Experts of a small language model.
Size: 12 layers, vocabulary 8192, 26.7M parameters.
Experts: 4 picks a token, a shared expert of 64 neurons.
Training: 682M tokens, 7431 steps.
Below are experts of layer 8 (counted from 0) of a mixture-of-experts language model. Rows are named router (the router's row for the expert) and show model dimensions 0-127. Each number is 128 + 24 x the weight over its row's rms, rounded and kept within 0 to 255. Numbers have three digits each.
After each expert's rows: a language model's description of what the expert responds to. This comes from a sample of Wikipedia text that the model never trained on.

# expert 24
router:155091101120170141153170155122144111097136125155147129104114159149095114157140171110117111132113197114102081074134113140144140118116168100156159127121133107146189112115114126104109168145151127131120146092126111089100142145140160104121108134149132122103117151135096137140130125097148140141144100112092140138136122096079111065151114125159111107107164166118127114135160126132129152120090
What it handles: The words the, in and a after prepositions, plus word-initial prefixes like pre, post, con, inter, sub, anti.

# expert 58
router:145093072117122154110150106146139118082116148114151119138107143130115109112111153106126162155126151137131126068133129123166124150122145102171133071105118143165130135146140132108129127121161168149123105123125111107133151164089149109131135144151093095117122131126092126119151164144126114114136102096089093163132116142048105163107108143132159082107147136109130080179142123114105148129101
What it handles: Syllable pieces in the middle of Latin-root words after con-, re-, ex-, such as re-ma-ke, ex-ec-ute, rec-ept-or, plus year-initial 1.

# expert 34
router:122111147150188127148161132099171150102164152116130136174098152149118124113119101099108174133115146135137127100150118146120113161114128148169138093103118120145179109145127168104139132140144125168140139117107094131132156146111148079143105146133094111113111110131080119104137129105111123140125121128084097155190121103084140114118128136114156135136130130074120084145113138111067162122103
What it handles: Opening or middle pieces of longer words after prefixes like re-, ex-, trans-, as in Trans-mit-ter, per cap-ita, ex-.

# expert 40
router:166096082136155109121171120117169094115140167130137138070128132136127121089133131124099151115106141150122094148150123133145128172120115111138150107125150080137156125166084150127107133109152126163136148079098115063113150163094119109137137120156125125110118076141114135147121115098121110139140137115111105116177116139111116123122133184147134098145165135096142098153123114089103135077108
What it handles: Dashes, commas, closing quotes, table pipes and relative words like who, which, has that come after a name or title.

# expert 60
router:136088112104131134104152140122140138074127126107162134138118136158114117095118124114146177156114111106131052075142092126133092116128173109150139130123145100123130097157109122115148111139155150154147135128139112106130150162137138082155152142153093121111100093162099111166123138125128071182155136133129100122153121119145124149089123144153111102133131168089131080141139111080108135114108
What it handles: Prepositions and connectors linking a phrase to what follows, such as of, by, with, for, including, against, especially "edited by".

# expert 28
router:117104109135155122108129120105165144118131113145128126105090138159084095106136130082161139141102172117095101101132092138170122109138141113179167161103136110165142158123129165110153123137161122158138139092109127110121147156099160118124162134140125107087087115134124126169145152111145126141149113105090109133182126125104107122135127147134112097093148155089057130135120140100135145092085
What it handles: Articles and possessives that open a noun phrase, such as the, a, his, its and possessive 's.

# expert 13
router:118109127156125109141136121132141086094168165091135140137125159194127115131093141110096119157107152101125097132113103119134106147123144123146179128096141106136156124167085150089165127115120108142135131129117105118088136149124109108143149168161102117060118105180100164146153127110104119109130109127114117110154122135071101085078135120137118123118171153112106118148144161135113164118125
What it handles: Opening pieces of capitalized names and words, mostly first names or surname starts after a first name, such as Robert, Re(ynolds), Ri(poll).

# expert 36
router:161087112156153107080146109132147130150112176129122112110124153155139101125149155109123144142087127126129095105100098145168119118144152110143162136129127112121119092110103158111091163131142146154115141144181104110117135131102146075166134142153121128093122090122092131104125139109138132154128093127118102127141143132071139091118142135110122135139149150091057101170130137125074173098130
What it handles: Short inner word pieces right after a capital initial, such as T-um, K-um-mer, L-on-don, often umlauts like ü, ö.

# expert 12
router:124135146165128111133165116131153103083153112131142166128125132186111121144112112124123160123084115112108112115174142141148129143122174130120132110118125098124114149126114127057103163122142119152148149145149122114098184158115142074169113168154117109082147107125109122148150125115138105127116118095105161139167096138098107142083142138128150123106178105093109109154138149084128140089114
What it handles: First pieces of surnames, place names and other proper nouns split into fragments, such as West-erwelle, May-er, El-ena, Williams, Johnson.

# expert 49
router:106107088120136129105127137124150127101121117107166144102076161125131096135135141111147124159114147125144110061137111150160114142111116112176143095109146102114154107187121145110113122133190098111116140120132109101113138148112154090130160175179126122097111115108091141147142152113147122141099128109121090111161115144074157094125141163126143157102145144115138116149132140085116185115135
What it handles: First syllables of words after a space, bracket or quote, such as al in also or alternate, de in decree, Lo, Ro, plus digit 2 in years.

# expert 25
router:134119109114125149140123114144135120110116139127127135101091158146109111086145157110150154139071127155098119104141104161127130097144128123120166113125124106120155147133108146076123101092158138126139140167178123106133185111096136076178126139160128128082147100162101170145113122090122115125098139089090107120170116167127100105112127129128169092132144113119147091155140126118115164083121
What it handles: Single letters and short fragments, often in LaTeX math (z, n, infty), units (lb, cm), abbreviations, and codes within tables.

# expert 3
router:153110110097141108111160137114143113086121128073160127117096135152076086118106126095100163141096143119115123129136119128170111129120126144130152112124134110124126123167127131120135139149143162108116126099116113047086164158102176099118155158129121119110133141143102191135128109068111111142155107132110104137171125145132123129123153157095124157100151155098115115139122093101124157096101
What it handles: Auxiliaries, modals, verbs and clause links inside running prose, such as would, may, that, because, However, chose.

# expert 26
router:109092141125135127121124142118160128084131120124121113113123128138089123110124205126123144124116144122120090097112073119154126134176148114157170132127163107135153108157126140129147149174168128166129156108107119112116166158064156107149151159160146105089104147120109143120126147108107123153181147118126121103179128135122107132107154158092114094100122152075106105147131138096131125123113
What it handles: Connecting words inside running prose or headings: and, or, but, until, to, the, his, as in "Early life and career".

# expert 61
router:129114116074125156132118169124140128117140174120166129083088154122143096133115161092120128162118172126087119097105113163189105119152150105157157108138141138154129118133120139086121142136149125144122133109189128112098165126096149079134129143151090104122103103155126159113110146097138129149120131137104097106143099153098120126129173155127163152131148145101112085138167163113116144112116
What it handles: Opening stem pieces of ordinary lowercase words that continue with ing, ed, or, e.g. tum(or), em(barrassing), mar(ry), di(etary).

# expert 45
router:098138110118151140119128128133113135111145123110120117143112146116098090116089165084136165131093141135108119101103133142177129111145134128188153098120164114096143128135106146124133131123176138156142114129181105104150123132113131037162119124139122092103131133153065130147129162128128141133172108118077143134139100112092120140124142146122124152110153140142128090144157130121079111103077
What it handles: Early pieces of split English words plus table pipes and adjectives like high, poor, as in akin, forbidden, installed, poorly.

# expert 42
router:158116105118159109125129101118155112115145154101126123107132131139131115125132141101102144156104155093131110146149102150151139112100147104156154115138198136155131127145108127110140142112113120151153126087119101093093156187076159101117163160143130113091141127142115136157127077079135068142151102121132133130174104161097121125150118141099137117107158154097125126130116129081094152100083
What it handles: Clause-initial subject pronouns and relatives before a verb, such as he, He, she, they, who, There, and auxiliaries had, has.

# expert 8
router:115120113142176089133109113148142150084120153103138112126120131175135091160125114133129135176077153107111086087094105136154123126126159087126151136127110081140112143149117144122126147155154108128132145111139104094099155139127119087121116152163100125089114121174121153162113133115124111133112102125108125125180142143057095110114114126099139129118199128130113114133168117129100135111092
What it handles: Capitalized first syllables of non-English place and person names, often South Asian, as in Ka, La(hore), Pun(e), Raj.

# expert 10
router:139128118157135110135175131134158080085161134138126160121119135149103125123125110096122155105090129128100110116170145131129148152116160156119109101133134101128130147134096129067090151101144133181149158143152138096106179161108134079169127146133131108099130100112126146143118119118142103132120104095097165138167076121117119149115148151136151112114167107076122121152123130077123138078145
What it handles: Last piece of a proper name or word before a comma or bracket, as in -ensis, -ase, River, Honda, Fort-itude.